Weights of a small mixture-of-experts language model, trained from scratch on English Wikipedia: vocabulary 7056, a variant of Muon for the experts.
Below are experts of layer 3 (counted from 0) of a mixture-of-experts language model. Rows are named router (the router's row for the expert), gate (a neuron's input weights, with its number), up (a neuron's input weights, with its number) and show model dimensions 120-159. Each number is 128 + 32 x the weight over its row's rms, rounded and kept within 0 to 255.
Before each expert's rows: a language model's description of what the expert responds to; "mostly gets" lists some tokens that are sent to it at least half of the time. This comes from a sample of Wikipedia text that the model never trained on.

# expert 51
Nouns inside names of institutions, parties and posts, such as University, Party, School, League, Conference, government, Press Secretary, in biography and education text.
mostly gets: " University", " Party", " School", " League", " government", " school"
router [120 102 173 106 107 129  80 126 134 149 116 118 151 111 125 130 152  38 114 114  83 130  48 159 112 115 203  48 119 209 144 159 172 113 162  75  86 159 109 153]
gate0 [125 114 104  96  96 139 153 175  43 167 185 111 131 212  62  97 129  99 101 145 132 136 118 154 154 142 149 116  83 105 133 154  81 135 142 132 118 114  54  79]
up0 [177 113 169  95 127 163 128 134 107 140 121  86 121 132 127 146  66 135  92 136  69 125 117 177 140 125  84 106 103 147 178 156 121 102 125 133 141 143 120 121]
gate1 [140 131 113 101 144 114 138 137 125  92 155  20 185 137 104 165 107  98 149 123 140 139 111 111 157 144 157 154 190 115 152 123  53 146  46  80  89 157  64 110]
up1 [116 129 104 104 188  99 175 130 111 108 169  98 177 146  52 186 136  93 159 165 138 128  69 132 105 122 156  95  99 113 119 105  95 163  45 101  95  84  96 111]
gate2 [194 101 121 144  90 139  95 111 174 114 169  91 164 145  99 139 155 130 146 188  84 161 129  95  87  99  58 162 146 128 141  98 159 164 186 130  91 165 122 192]
up2 [187 187 175 134 174 149 192 133 138 135 146 116 149 136 125 137 112  97 145 116  24 131 137 143 162 113 112 168  92 132 113 129 112 166  67 152 146 143 142 164]
gate3 [155 151 136 129 128 110 144 161 110 149 124 102 125 134 166 120 135 180 157 131 124 104 108 112 159  99 140 195  68 121  84 154  87  93 177  72 116 118 126  65]
up3 [163  95 132 106 109 113 137  87 112 107 164  66 118 130 151 149 105 153 134 141 154 160 129 147 124 228  88 141 117  87 138 139 109 137 211 133 116 139 144 144]
gate4 [152 128 161  95 137 157 114 105 173 146 143 127 201 172 137 108 157 163 141 165  98 137 148 130 154 180 106 121 116 139 173 157 145 113 119 137 106 186 121  91]
up4 [136 100 193 174 159 207 157 142 114 122 134  94 152 120 125 165 118  90 126 122 173 111 142 155 113 142  84 110 137 144 105 104 118 107 115 133 133 130 131 174]
gate5 [151  17 129 178 149 146 104 126 169 128  98  97 127 111 144 169 105 146 134  79 151 125  80 143 103 184 133  89 110  95 127 176  80 124 181 116 136 150  69 153]
up5 [103 135 164  91 102  92 126  70 116  37 154 119 126 147 113  89 100  91 175 158 103 173 145 121 171 216 111 117 101 190 102 153 115 154 155  89 117 119 144  93]
gate6 [129 118 124  84  94 136  96 130 106  92 162  64  92 113 117 132  87  99 134 143 143 170 188  95 101 127 142  96 117 166 113 162 153 114 164 100  98  77 138 136]
up6 [149 146 151  93 103 147 156 157 138 113 158 156 178 117 129 166 147  94 135 166 121 128 151 123 125 145  92 182 130 142 116 214 121 107 147 172 135 106  79  95]
gate7 [127 147 115  52 101  87  97 164 122 109 148 100  90  95 113 146 170 124 102 145 138 144 112  79 144 185 170 125 104 111 130 177  47 153 125  71  86 141 111 149]
up7 [105 131 122 173  77 144 151  90 143 159 140 161 185 123 112 105  72 126 130 107 123 150 109 115 204 129  44 156 130 122 165 106 102 106  64 100  96 174 177 115]
gate8 [129  79 164  53 122 127 116  96 173 159 147 124  92 103 124 162 105 175  81 183 122 133 112 148 116 152 212 144 177 173  92 171 129 182 177 154  85 114  91 135]
up8 [153 150 170  84  57 138 147  71  98 147 137 159 152 123  99 153 178 137 125 147 153  91 211 173 130 116 152 141 147 160 133 146 115  90 101 131 171 140 152 103]
gate9 [142 153 185 102  98 196 129 129 131 143 118  94 206 120 125 167 127  91  68  66 134 127  86  77 131 197 101 164 119 139 141 206 137  91  87 128 135 182  93 152]
up9 [110  89 140 159  68 103 144 111 158 102 173 146 149 100 145  39 115 145 157  86 132 125 138 173 137 130 125 140 137  96 111  95 156 183 176 198 112  75 168 140]
gate10 [169 113 144 142  77 157 107 152 196 146 127 129 158 181 119 146 154  74 152 155 113 111  84 150 162  69 135 152 179 131  95 150 120 150  95 132 129  76 133 159]
up10 [135  76  99 122 122 142 183 141 177 121  94 124 171 118 147 109 180  48 168 136 138 134 127  88 125 114  87 166 124 114 116 191 162 153 126 105 102 137 138  47]
gate11 [139 110 118  96 158  37  99 151 122 148 155  88 119 109 135 150 172 137 124 129 135 154 114 112  82 125 139 130 119 125 127 130 118 110 199 149 136  95  88 127]
up11 [130  91 129 159 120 109 177 162 143 112  80 132 125 152 121 139  86 116 176 156 147 105 128 155 221  95 116 166 128 163 174 155 105 160  60 121 123 203 161  64]
gate12 [115 164 107 160 125 105  91  99 159  28 156 120 152  96 104 108  92  89 179 104 157 161  81 170 138 123 130 107  99 122 151 135 174 165 134 144 159 123 116 149]
up12 [187  99 184 112 116 142 110 151 126 159 116 131 115 152 142 133 121 124 114 128 138 124 138  74 171 111  99 181 143 113 182 181 130 130  85 111 109 134 181 129]
gate13 [109  90 107 122 109 118 112 184 117 128 127 161 110 120 179 120 116 104 123  74  68 153 128 147  83 128 158 141 103 119 135 147 104 152 118 126  33 144 124 139]
up13 [200 146 158 113 172 180 139  94 170 125 141 100 174 112 149 132 152 142 105 172  79  61 119 103 150 144 139 110 131  58 185 159 125 124 133 141 148 194 145  69]
gate14 [167  72 110  95 104 126 114  34 163 122 126  89 183 168 118 160  73 103 121 172 125 147 135 160 105  98  98 166 169 119 131 138 138 117 117 151 104 116  73  73]
up14 [160 170  60 193 124 144 114  87 171 181 117 181 114 131 106  17 137  67 178 112 158 154  89 112 103 126 128 170 157 155 163  65 136 145 168  57 136 109 119 104]
gate15 [133 142 129 151  78 181 152  64 154  94  78 176 207 174 119 169 104  95 145 150 145  66 151 118 121 151 183 134 160 153 102 141 130 111 102 100  94 153 104 130]
up15 [152  96 142 165 129 133 125 121  93 167 185  70 107 138 138  80  99 121  62  96 117 187  62 152 114 137 139 124 150  83 137  82 142 127  95 167 147 136  95 154]
gate16 [ 69 135 144 126 118 111 113 207 113 128 135 118 193 154 114 155 147 149 182 198 111 136 156 157 128 122  98  89 120 153 163 112 135 101 153 175 106 126  79 110]
up16 [123 147 145 138 178  35 126 145  89 140 169 160  98 138 120 127 127 194 117  92  69 153 103 132  97 135  93 136 201  98 157 105 118 106  97 140  85 169 126  77]
gate17 [145 114 161  86 118 143 123 120  92  68 122 128  88 149 147  95 145 141  79 157  94 163 128 134 147  64 179 177 124  76 138 162  99 125 168  57  47 187  60 130]
up17 [109  72 166 112 123 102 119 129 117 112 157 160 103 123  97 105  88 125  66  94 116 107 139 124 159 143 135 139 138 126 108 179 148 138 157 101  59 124  85 115]
gate18 [113 107 103 119 110 109 118 151 159 115  97 199 103 128 146 139 123  82 150 116 129 114 118 191 119 100 144 124 110 166  85 135 176 153 184  94 145  94  77 186]
up18 [196 140 101 158 139 216  74 126 163 142 110 124 126 112  88 182  81 121 141 173 144 152 110  94 173 168  87 166 172 155 109 143 148 104 194 117 162  43  25 147]
gate19 [135 107 133 111 109 119 131 136 156 113 130 155 107 206 109 113 144  87  99 104 154 132 132  98 119 148 156  93 122 138  39 161 129 198 146 100  35 119  91 146]
up19 [ 63 109 136 128 133  95 129 158  84 162 183 114 116 188 138  71 140 156 117 129 111 103 139 129 175  93 113  85 113  89 160  71 130 112 110 112 115 150 112 101]
gate20 [102 192 146  97 111 147  97 102 124  86  77 115 163 136  89 152 135  90 121 141 113  94 139 116 161 152 210 158 110 168  61 141 117  99 145 144 132 150 155 117]
up20 [ 94 176 116 186 119  94 127  91 130 114 131 139 169 100 159 202 191 166 112 104 122 137 170 125  89 162 132 137 113 137 157 109 119 113 100 108 138 132 116 141]
gate21 [117 159 162  81 196 163 186  94 151  84 121 140 103 147  90 130 146  79 135 118 165 210 120 162 141 108 129 139  95 154 108 172  83 133 157  73 167 151 166 122]
up21 [117 184 126  93 138 109 143 158  93 107 114 123  61 200 148 114 105 130 165 131 194 181  93 178 189 123  81 159 166 145 143 102  89 142  87  91 100 107 160 156]
gate22 [110  98 162  79 182 109 100 141 127 136 146 146  43 134  64 114 142 123  97 132  81 207  68 135  84 139 143 141 107 122 124 167 119 135 142 122 141 142  99 158]
up22 [168 149  61 147 106 171 165 136 140  95 115 165 158 132 104 136 179 140 195 128 183  96 208 115 100 132 176 135 132 106 129  82 101 121  82 150  96 134 132  77]
gate23 [ 87 167 133 162 132 104 179 117 113 132 142 115 164 116  86 125 199 117  84 156 124 160 155  77 127 127 127 143 131 148 142 137 109 188 147  67 122 109 189 146]
up23 [168 135 147 132 115 109  87 125 156  97 105 174  99 181 182  90 137 121 181 192 133  69 136 124 160  96 127  92 123 159 174 118 147 156 137  60 112  99 132 150]
gate24 [113 103 105 132  72 128 120 107  53 111  97 164 156 121 154  48 140  98 170 145 100 108 159 169  99 172 109 122  88 180  73 116 107 114 131 170 154 181 133 130]
up24 [139  77  95 133 116  97  74 142 159 155 117 174  90 122 134 180  87 126 159 127 136 121 149 138 113  99  84 116 133 168 128  89 135  91 119 161 129  98 166 149]
gate25 [139 103 176 112 145  73 125  81 150 119  88 108 160  60  82 115  80 132 125 158 116 140 116 185 143 158 145 136 146 178 124 168 147 181 190  55 100  78  89 206]
up25 [147 129 158 125 154  70 164 108 148 118 105 161 138 111 137 129 116 136  46 129  65 112 168 119 164 121  89 151  92 168  78 118 165 110 102 118  84 124 140 130]
gate26 [ 56 131  86  88 166 129 180 127 161  96 119 126 144  98 176 139 181 108 158 138 147 150 126 106  70  71 104  73 151  76  59 177 120  96 154  98 154 105 127  97]
up26 [140 134 114 177 162 113 110 169 138  92 138 138 192  29 150  90 141 107 139 129 156 146 133 112 115 101 131 127 117 147 102 138 168 143 121 139 173 144 146 174]

# expert 15
Final word pieces of names, taxa and foreign words, such as ia, us, os, idae, atus, common in species lists and Latin or Romance names.
mostly gets: "ia", "idae", "ble", "bles", "com", "ios"
router [137 144 178 159  71  72  88  75 119  92 119 148 181 191 150  67 115 126 148 146 103  79 173  99 162 104 134 132 147  88 117 133  96 159 186 115 172 147 111 122]
gate0 [148 125 141 127 122  69 127 129  84  96  92 103 105 168 138 116 145  94 124 113 112 140 131 106 189 156  96 139 123 126 106 138 114 165 151 152 100  96 106 147]
up0 [131 107 115 100 132 100 134 105 189 184  83 156 143 135 126 158  99 108 159 135 117 115  90 140 123 174  84  91 146 122 138  97 171 170 148  81  92 139  74 143]
gate1 [146  76 124 117 141 110 114  83 132 121 104  77 132 160 150 109 105 114 125 143 165 102 149 119  82  72 144 188 147 111 152 130 104  99 155 116  71 108 154 117]
up1 [144 116 111 127 152 141 101 176 147 156 119 118  75 164 114  80 123 155 176  77 127 141  88 149 103 124 148  91 127  69 104 123  98 157 125  81 199 166 124 132]
gate2 [ 63 150  54 140 134 129 105 106 145 108 153 149 145 113  95 199 137 119 110 104 113 137  46 144 103 108 135 140 179 114 171 114 134 182 128 123  86  94 109 108]
up2 [ 98 108 148 108 106 106 136 149 125 110 118  56 131 120 179 168 154 118 184 132 160 164 193 140 133 159 180  52 132 133 130 144 159  49 108 119 159 107 134 128]
gate3 [174 104 146 120 154 158 113 120  84 128 191 139 113 151  79 119 170 142 105 148  99  92 122 103 109 129  90 100 166 120  96 124  94 101 133 109 115 114 130 187]
up3 [156 143 128 120 139  77  73 158  97  96 165 174 105  94  64 128 147  79  94 154 109 140 147 127 101 108 132 134 163 181 106  77 124 109 102  88 111 147 145 151]
gate4 [ 92 129 115 133 160 144 134 120 106 136 178 151 120 147 100 148  99 117 135 183 115  77 123 163  96  86 129 156 112 110 107 108 109 133  83  65 171 129 134 162]
up4 [119  79 158  98 109 130  97 124 103 146 158 193  75 124 104 145 148 104 141 130 133 147 142 122  86 146 119 192 143 126 118 169 126 126 151 130 134 168 132 165]
gate5 [173 155 131  96 134 169 104  57  94 154 122 117 103  98 133 146 171 135 109 162 143  90 105 107 165 134 178 178 119 170  33 137 102 115 156 100 112 134 136 170]
up5 [163 104 182 208 129 113 148 190 148 134 120 116  85 203 121  90 185 159  60 169 154 164 110 150 152  74  79  93 153 135 154 108 152 116 128 125 150  83 141 174]
gate6 [155 131 103  74 133 150 117 106 107 111 112 183 157 132 154  80 143 148 182 145 109 148 114 125 148 117 125  96 134 118  50  99 126 132 128  90  82 132 139  95]
up6 [118 102  75 185 115 105 125 146  79 100 108 122 104 153 101 101 153 152  58 121 153 124 170 172 115 146 114 112  81 113 103 126 128 143 189  81 114 131 136 182]
gate7 [115 166 109 131  97  93 102 161 185 150 114 185 145 172 144  83 117 138  69 125 165 134 116  93 157 104 111 194 129 149 107 171 106 132 132 179 159 176  60 124]
up7 [ 94 108 157 134 137 103 103  86 139  54 146  97  68 150 166 180 122 142 147 157  71 141 132 146  70 114 123  93 100 162 112 127 176  90 143  95  92  58 168 109]
gate8 [119 103  85  72 134 145 144 127  78 149 121 150 144 164 198 145 137 156 125 151  98 131 154 119 174 120 125 153 129 137  88 107 142 106 158 148 139 158  94 112]
up8 [116 162 185 122 173 144 103 160 136  77 128  83 116 121  40  90 141 109 140 133 125 171 174 121 116 107 128 134 120  83 141 191 146 120 170 160 146 101 158 155]
gate9 [173 104 155 130 168 136 119  82 131  74 150 200  92 143 173 135 121 149 129 105 145 100 181  85 114 101 117 145 105 127  85 113  90 185 116 113 180 104 128 146]
up9 [ 61 120 141 204 124 144 127 133  95 101  97 159 118 139 134  99 137 162 143 178 142 125  83  75  79  88 183 174 113 140 148 138  75 149 100  77 172 109 144 163]
gate10 [159 124 189 117 169 140 154 146  91 127  84 114 124  97 104  73  91 124  91 143  93 123  94 120 111 170 131 116  86 152 128 171 130 179  97 114 129 101  70 149]
up10 [137 125  87 121 126 125 143 115 135  96 140 211 131 107 153 135 158  86 113 102 115 183 133 154 117 110  99 151 169 117 165 119 140  57 151 168 158 127 222 136]
gate11 [148 163 107 146  90 157 189  99 122 124 153 131 121 144 158 125 143 135 102 117 109 117 179 154 146 123 103 111 123 155 144 146  98 134 148  32  68 145 121 119]
up11 [120  95 114 166 116 112 112 168 109  70 126  90 114 136  73 131 116 133 105 104 120  95 108  86 121  89 146  75 109 131 141  91  61 100 143 167 115  98 106 203]
gate12 [116 148 140 138 102 159 140 115  75 137 140 109 138 187 134  91 120  84 161 151  80 105  39 162 145 116 136 130 129 181 119 102 109 107 142 127 117 145 126 115]
up12 [120 119 145 135 129 144 123 137 111 123 131 183 135 150 162 107  95  66 153 159 130  93  64 138 171 160 157 129 210 153 132 140 136 150 149 112 118 131 103 150]
gate13 [143 123 169 151 149 144 136  89 142  65  89 103 141 171  84 111 110  40 142 129 175 122 108  99 180 159 130 118 133 113 117  96 113 146 157 132 121 177 104 120]
up13 [147 109 116  80 121 190 116 105 117  87 106 153  56 128  99  98 143 181 112 116  99 122 164  95 146 145 159 134 115 134 180 136  60 152 105  99 115 130 131 106]
gate14 [119 114  93 164 130 151 103 116 117 175  72  62 171 153 114 141 156  76 154 124 120 181 124 149  44 157 232  98 159 107 124 130 110 161 161 150 111 110  67 170]
up14 [123  79 124  94 116 125 137 117 119 155 147  53  88 120 136 147 134 120 163 109  38 126 149 117 134 112 112 124 171 105 141  91 185 151  97 164  78  81 130  91]
gate15 [ 72 171  86 136 157 143  63 161 143 169 116 155 131 155 100 143 133 115 148 107 154  63 115 123 135 131  95 153 134  89 169  80 124 150  80  90 114 136 134 142]
up15 [ 82 157  64 123 175 159 116 193 136 150  71 117 147 120 207 102 120 124 115  58  98 134 149 184 160 130 167 155 137 103 132 154  92  98 114 157 150 151 140 155]
gate16 [195 114 131 105 144 201 126  82 117 132 154 120 135 165 147 209 146 142 104 124 147 134 135 100 109 124 131 140 104  87 135 157 102 208 151 137 191 168  96 115]
up16 [144 127 124 134 135 149  72 134  99  65 169 101 156 114  75 116 123 143 131  66 121 116 113 131  85 137 132  76  86 139  95 116 112 169 137 124 150 158 153 142]
gate17 [160 100 181 139  89  97 131  71 120 125  88 161 177 104 160 131 117 106  89 129 201 129 151 138 109  97 187 133 152 161 167 131 148 138 153  74 141 164 176 117]
up17 [ 67 124 123 184 121  95 159 183  99 119 117 115 188 175 146  84 182 113 101 164 157 140 151 108 104 152 160 139  90 115 109 144 143 125 155 150 135 122 124 101]
gate18 [127 126 159 147 115 121 175 125  45  98  87 104 131 111 116 174 125  68 156 134 116 118 134  83 162 162 124 102  53 120 190 137  89 143 117 141 149 108 119 143]
up18 [137 119 177 108 107 115 177 141  94  70 117 102 141 124 107 130 108  60 140 133  74 146 110 109 110 112 122 142 127 134 123 105 109  72 115  96 173  90 149 143]
gate19 [165  95 107 148  82 128 162  90  47 128 120 134 152 167 133 128 168 126 178 148  99  92  93  70 136 140 155  94 142 140 128 123  88 141 114  84 143 100 144 159]
up19 [126 162  89 142 108 157 115 140 199 179 117 167 124 147  67 144 135 173 147 134  81 124 146 131 148 139 118 160  74 114 133 103 138  18  93 167 122 140 173 145]
gate20 [ 96  91 126 116 104 155  87 150 133 165 143 109 190  84 138  66 177 164  61  99 122 117  86 163 161  96 194 189 176 147 129  95 108  77 177 131 166 113 159 112]
up20 [ 93 112 163 137  83 114 140 162 118 164 143 120 107 103 140  69 208 152  83  92 145 134 144 125 129  96  91 140 100 117 139  76  67 136  60 136 101 107 214 191]
gate21 [129 201 185 132 139 147 132 102 137 144  81 151  80 161  91 130  69 129 113 126  81  72 122 160 177 108 115 159 102 122  85 168  74 109 114 144 131  68  75 104]
up21 [141 180 166 149 134 116 114  92 138 116  78 192 158  93 185 108 151 141 110 144 177 104 134 170 128 166  68 104 133 158 120 146  90 113 148 138  31 106  68 121]
gate22 [189 108 140  82 144 112 156 156 150 214  99 125  96 100 126 136 138  91 176 149 112 158 118 148 167 110 163 176 109 141 149 172 126 165 194 117 212  94  55 133]
up22 [122 133 124  87 106  74 109 149  83 109 138 116  93 211  90 131 157  90 155 156  86 131 171  81 168 136 143 140 175 174 103 110 122  99 167 124 140 143 103 196]
gate23 [154 127 131 154 132 128  98 177 122 157  77  72 152 121 140  96 138 139 120 114 167 149 117 116 112 158 148 134 138 122 112 143 133 166 179 102 106 110 101 112]
up23 [150  81 192  92 108 111 101 133 105 141 123  76 116 102 145  69 127 127 138 141 152 163 109 156 128 123 131 111  95 191 122 114 108  53 139 155 192 137 184 157]
gate24 [116 163 157 153 159 166 102 139 147 151 165  59 155 149 157 163 122 166 130 124 119 134 144 126 126  97 129  71 145 168 103 171  90 145 159 131  89 114 109  77]
up24 [144 138 182 101 136 103 107 202 132 155 100  78 138 108 130  84  70 203 117 169 153 122 116 129 143 117 134 120 129 125 157 137 138 137 121 152 166 108 142 144]
gate25 [142  94  85 143 171 106 160 154 138 110 191 149 174 185 137 101 104 123 131  64 168 134  92 112  82 121 131 103 130  98 117 161  84 122  98  89 149 122  98 179]
up25 [150 202 124 143 133 195 158 118 107 151 104 153 119 143 165 119 124 121 173 113 122 178 111 194 131 166 115 150 187 119 143  98 105 120 141 145 127  71 154 153]
gate26 [127 116  57 142  66 121 142  57 134  98 183 149 101 121  91 141 153 196  94 118  84  84 159 113 104 200 129 123 115 154  98  93 170 208 187 100 147 113  98 112]
up26 [158 118 102 158 133 126 133  90  95 123 157 106 158 128  47 144 130 148 156 132 129 121 132 161  99 164  82  97 128 183  95 196 139 156 139  70 164 161 140 129]

# expert 61
Final pieces completing words, like -ise in exercise, -ide, -ation, -ity, -ized, plus common nouns such as water, development, service, power.
mostly gets: " water", " development", " construction", "ized", " services", " power"
router [133 151 124 131 142 106 187 109 131 173 203 153 168 143 148 170 119 135 137 154 138  98 116 102 165 129 141  54 160 141 158 149 115  85 162 132 111 157 160 118]
gate0 [112  60 161  79 141  98 111 145  93 118 114 117 123 133  86  97 130 103 131 121 163 140  80 108 166 150 129 102 152 120 163 209 122 188  72 112 105 106 122 101]
up0 [149 131  95 171  95 111 130 163 134  54 140 125  94 142  53 183 128 141  85 114 149 223 155 159 148  76 102 107 154  60 190  61  96 106  90 118  94 150 130  92]
gate1 [180 166 172  92 160 153 129  66  96 165  87 175 137 127 154  89 137 105 109 138 145 150 122 161 126 147 147 128 141 116 175 155 111 175 180 136 133  91 140  97]
up1 [ 96 110  74 160  96 172 100 100 174 180 111 110 114  93 106 102 149 108 143  97 108 117 137 126 141 135 145 132  62  93 114 167 156  52  88 118  90 203 178 123]
gate2 [ 94 166 122 116 124 100 143 106 127 115 166 169  88  91 113 113  75 109 127 163  71 105 174 147  91 182 141 128 143 158 189 181 113 177 118 106  77 186 135 169]
up2 [131 100 151 138 134 141 106 103  77 109  61 144 149 138 159 157 165 157 153  73 158 151 194 126 141  97 131 129  71 106  76  83 130 117 159 146 141  60 132 143]
gate3 [ 84 188 101 153 129 147 132 153  48 118 136 147  87 141 124 114 121 121 146 160 117 126 164 181 106 171 118 151 164  95 103 180 121 166  92  60 133 141 113  81]
up3 [ 89 102 124 138  95 171 120 147 179 104  90  81 101  97 165 108 168 155 108  83  82 147 128 125 162  84 113  94 150 172 127 103 181 100 165 145 135 157 127 176]
gate4 [158 146 139  97 173 175 134 108 178 157  96 125 115 174 138 139 115 119 151  98 224 179 106 120 105 153 146 113 107 127 125 132 109 117 148 144 189 139  78  77]
up4 [103 128  90 134 121  92 119 145 123 131  92 150 149 138  71 113 147 139 177 144  95 106  95 150 110 113 107  67  95 101 130 156 124 179 159  90 157  56  84 180]
gate5 [127 142 122 142 158 140 174 130 150  91 149  97  78 188 172 152 134 136 105 204 104 129  94  71 151 144  99 161 154  98 173 185 116 138 167 103 142 126  92 123]
up5 [191 139 123  74 150  99 141 135 153 106  79  52 139 141  70  79  88 138  68 119 103 125 153 137 168 130 136 143 165 144 177  97 144  84 114 108 179 115 131  99]
gate6 [122 114 175 100  73 193  92 117 111  89 188 118 199 125  82 118 140 139 114  91 174 113 133 129 107 114 148 156  86 143  63 128 126 100 154  87 148 115  92 148]
up6 [138 167 142  98 123 117 145 139  56  51 142 123 118 143 175  95 103 173  92 197 140 197 123 121 140 125  95 121 115 120 206 183 139  99 122 120 129 162 151 147]
gate7 [109 125 142 190 171 180 120 145 102  60 173 144 160 177 141 140 170 191 172 106 144 142 179  66 100 158 147  82  84 156  95 141 172 147 176 163 145 186 106 134]
up7 [181 100 141 159 133 113 122 128 110 154 126  97 113  75 131 156 167  99 142 116 166  92 137  82  78  79 117 165 135 123 133 199 177 184 117  94 161 169 153 109]
gate8 [ 93 126 122 137 178  96 156 128 106 168 154  81 146 133 148 113 161 188 155 140 111 132 156  98 176 128 184 137 139 122 183 128 154 160 136 144 134 171  69 128]
up8 [155  92 124  98 123 119 112 107 120 111 111 138 102 171 128  86  99 189 143 123 149 156 155 153  65 186 142  90 140 133  97 139 116 150 132 159  85  77 132 104]
gate9 [129  95 138 123 124 104 121 126 136 137 102  85 181 160 131 119  83 159 135 169 111  82  98 152 158  97 193 140 106 111 177 140  92 204 144  84 110 110 106 114]
up9 [ 80 114 108 200  90  97 101 172 121 102 133 136 147 164 176 168  76 107 144 138  92 127 154 136 130 193  87 123 139 145 109  77 168 158 141 105 163 102  94 118]
gate10 [155 124 153 110 122 132 140 152 100 158  62 173  49 118 137  56  96 147 154 108 175 146  14 147 193 140 144 110 109 143 190 148 151 128 106  93 145 121 157 141]
up10 [151  90  80 190 112 136 125 160 215 140 168 166  78  86  99 148 194 171 154 143 119 135 188 114 126 164 138 118 137 136  90  74 139 119 127 102 164 121 111  94]
gate11 [160 143 144  94  69 160 126 125 122 118 161 176 146 143 104 184 103 137 142 153  45 107  58 183 145 178 142 211  76 160 127 150 122 119 136 113 127 114  88 134]
up11 [155  80 128 119  56 140 187 145 106 115 165 122 142  71 146 168 128 130 141  67 168 144 191 113 122 136 144 146 116  99 132 132 133 111 128 164  58 161 164 119]
gate12 [170 145  98 133 107 111 176  99 169 130  85 115 132 192 158  74 116 125 129 151 168 114 112 164 137  54 151  85 129 130 121 119 106 106 182 101 132  85 148 150]
up12 [ 81 140 175 181 123 170 146 120  87 182 144 167 124  75 111 154 167  92 147 117 163 123 110 119 123 143 140 137 113 136 112 171 159  93 176 126  82 187 143  83]
gate13 [149 146 117  53  73 104 178  98 109  83 143 113 111  79  94 144 155 135 128  82 146 157 161 161 145 171  72 129 125 133 155 113 103 174 117 116 119  92 108  66]
up13 [130 110 169  53 132 142  90 128 135 113 157 142 153 163 128 176 120 138  86 144 161 113 152 149 136  94  95 101  96 134 119 109 155 133  42 145 167 109 133 149]
gate14 [162 143 199 152 160 148 159 151 110 133 116 117 161  98 110  68 137  56  78 137 177 117 155 119 113 107 119 190  80 192 140 149  69 125 117 140  86 162 134 136]
up14 [130  98  85 144 137 152 124 117 159 130 135 219 107  70  91 130 110 108 112 110 120 123 121 117 143 139 142 196 147 102  90 114 145 125  92 145 196 114 169 129]
gate15 [151 166 142 175 113 168 154 177 119 124 144 145 208 163  78 144 176 180 114 123 110 109 100 130  54 101 163 108 107 197 117 116  65 171 158 138 132 128 133 172]
up15 [102  47 148 168 152 154 136 103 150 125 128  64 195 119 148  98 166  90 115 127 125 137 101 118  89 127  95  90 132  86 145 161  82 153 117 109 138 140 112  80]
gate16 [134 191  87 154 151 175 160 151  92 112  99 108  99 147 148  95  88 151 114 133 155 163  55 128 141  73 123 116 131 151 118 104 163 167 140  89 168 150  95  92]
up16 [163 140 141 120 116 169 181 176 146 134 100 122  89 125 129 112  88 152  56 170 169 107 141 155 186 139  74 166 186 131 118 115  82 119 165 114 133 184 130  97]
gate17 [135 185 105 140  65 104 134 119  86  90 133  90 120 156 168 107 165 116 128 115 117 136 171 112 153  92 114 164 125 148  97 153 111 116 174 134 115 120 112 108]
up17 [ 86 174 153 115 111 108 162 140 152 184  80  93 114  91 152 115 130 142 121 147 131  87 146 150 110  91 164 130 132 166 152 209 126 102  51  60  76 123  65 106]
gate18 [100 122 149 173 127  83 127 104 100 135 134 100 182 125 168 147 183 173 151 156 127  45 144 131 148  89 173 141 113  96  50 144 111  85 119 188 164  99  91 190]
up18 [129 132 166 107 213 135 113 167  90 159 148 125 118 153 119 125  93  98 136 175 110 124 128 157  66  86 134 111 119 184 184 126 118 146 117 108 114 169 122 167]
gate19 [ 92 136 142  92 135 170 138  85 122 123 113 160  98  74 158 131 121 152 116 152  97 105 102 128 160 105 120 155 107 187 170 131  80 111 124  32 138 144 190 125]
up19 [113 118 110 126 119 141 148 143 157 121 130 160 164  62 137 124 131 121  80 163 103  85  80 165 133 126  91  96 109 122 114 109 141 119 149 143  87  88 224 180]
gate20 [172 115 186 121 117 131 207 149 107 101 115 139 154  78 171 103 140 130  89  99   4 137 118  84  86 160 159 171 113 122  97 160  60 119 157 130 186 130 129 197]
up20 [ 55 130  69 166 161 121 143 110 117 133 143 145 128 109 154 133  59 145 117 164 159 153 129 176 136 163 181 141 113 145 124 119 138 126  85 180 160 122 180 122]
gate21 [131 106 105 186  87  95 113 142  92 155 110 105 174 157 146 150 148 153 121 151 144 190 181 154  94 126 121 185 103 106 101 179  92 164 120 175  86 140 119 147]
up21 [167 127 122  99 129 147 105 102 118 122 130 101  52 158 122 138 102 142  58 108 119 163 111 109 115  94 114 126 146 133 167  96 130 116 130 170 104 139 128 202]
gate22 [111 125 142  85 142 168 170 167 116 141 145 131 141 136 157  95  77  99 116 126  88 144 136 148 133  85  80 132 213 112 177 164 136 149 188 100  88 121 186 156]
up22 [ 93  79 133 172 124 139 112 130 136  89 117 127 170  59  73 160 133 135  88 112 152 118 145  94  93 212 100  58 122 152 110 152  94 100  99 184 132 147  92 134]
gate23 [182 156 105 150 132 127 166 133 143 185 114 141 201 131 159  90 131  53 146 154 125 139 112 168  59 185 147 159 161 162 143  89 139 132 165 152 108 147 110 153]
up23 [ 19 124  92 119 201 164 147 147 158 127 133 128 105 150  89 114 110 150 110 103 160  76 108 176 180 144 141 109 200  78 114 112 112 162  87 143 156  93 137  57]
gate24 [145 158  69  94 130 152 152 155 144 135  78 175 171 160 119  98 121 134  86 126 121 106 146 122 149 154  63 207 174 104  92 156 100 164 186 126 105  97 143 173]
up24 [163 131 110 115 108  88 143 156 108  65 111 118 155 147 178 130 169 138 147 163 140 161 116 194 110 116 191 123  82 142 129 126 129  61 118 118 123 184  36  70]
gate25 [ 87 116 121 167  99 155 144 145  88 157 108 147 109 144 151 153 123  99 124 124 114 139 145 139 155 186 152  69 113 131  72 192  73 194 199 109 112 118 124 126]
up25 [ 97 177 173 111  91  96 111  94 170  77  92  96 105 152 127 101 208 150 105 166 146  86  94 132  70 166 122  91 150 112 143 128  72 147 164 108 139  72  89 128]
gate26 [148  97 155  92 133 131 170 166  62 110 130 142 159 121 124 163 124 109  67 113 153 121 167 122 135 134  71  48 162 119  80  98  61 148 207  97  95 176 155 145]
up26 [163 142 135 134 122 118 121  85 121 113 177 144 154  90  96 112 173  87 128 235 108 169 150 138 177 128 155 177  68  88 134 132  94 190 103 136 193 120 135  81]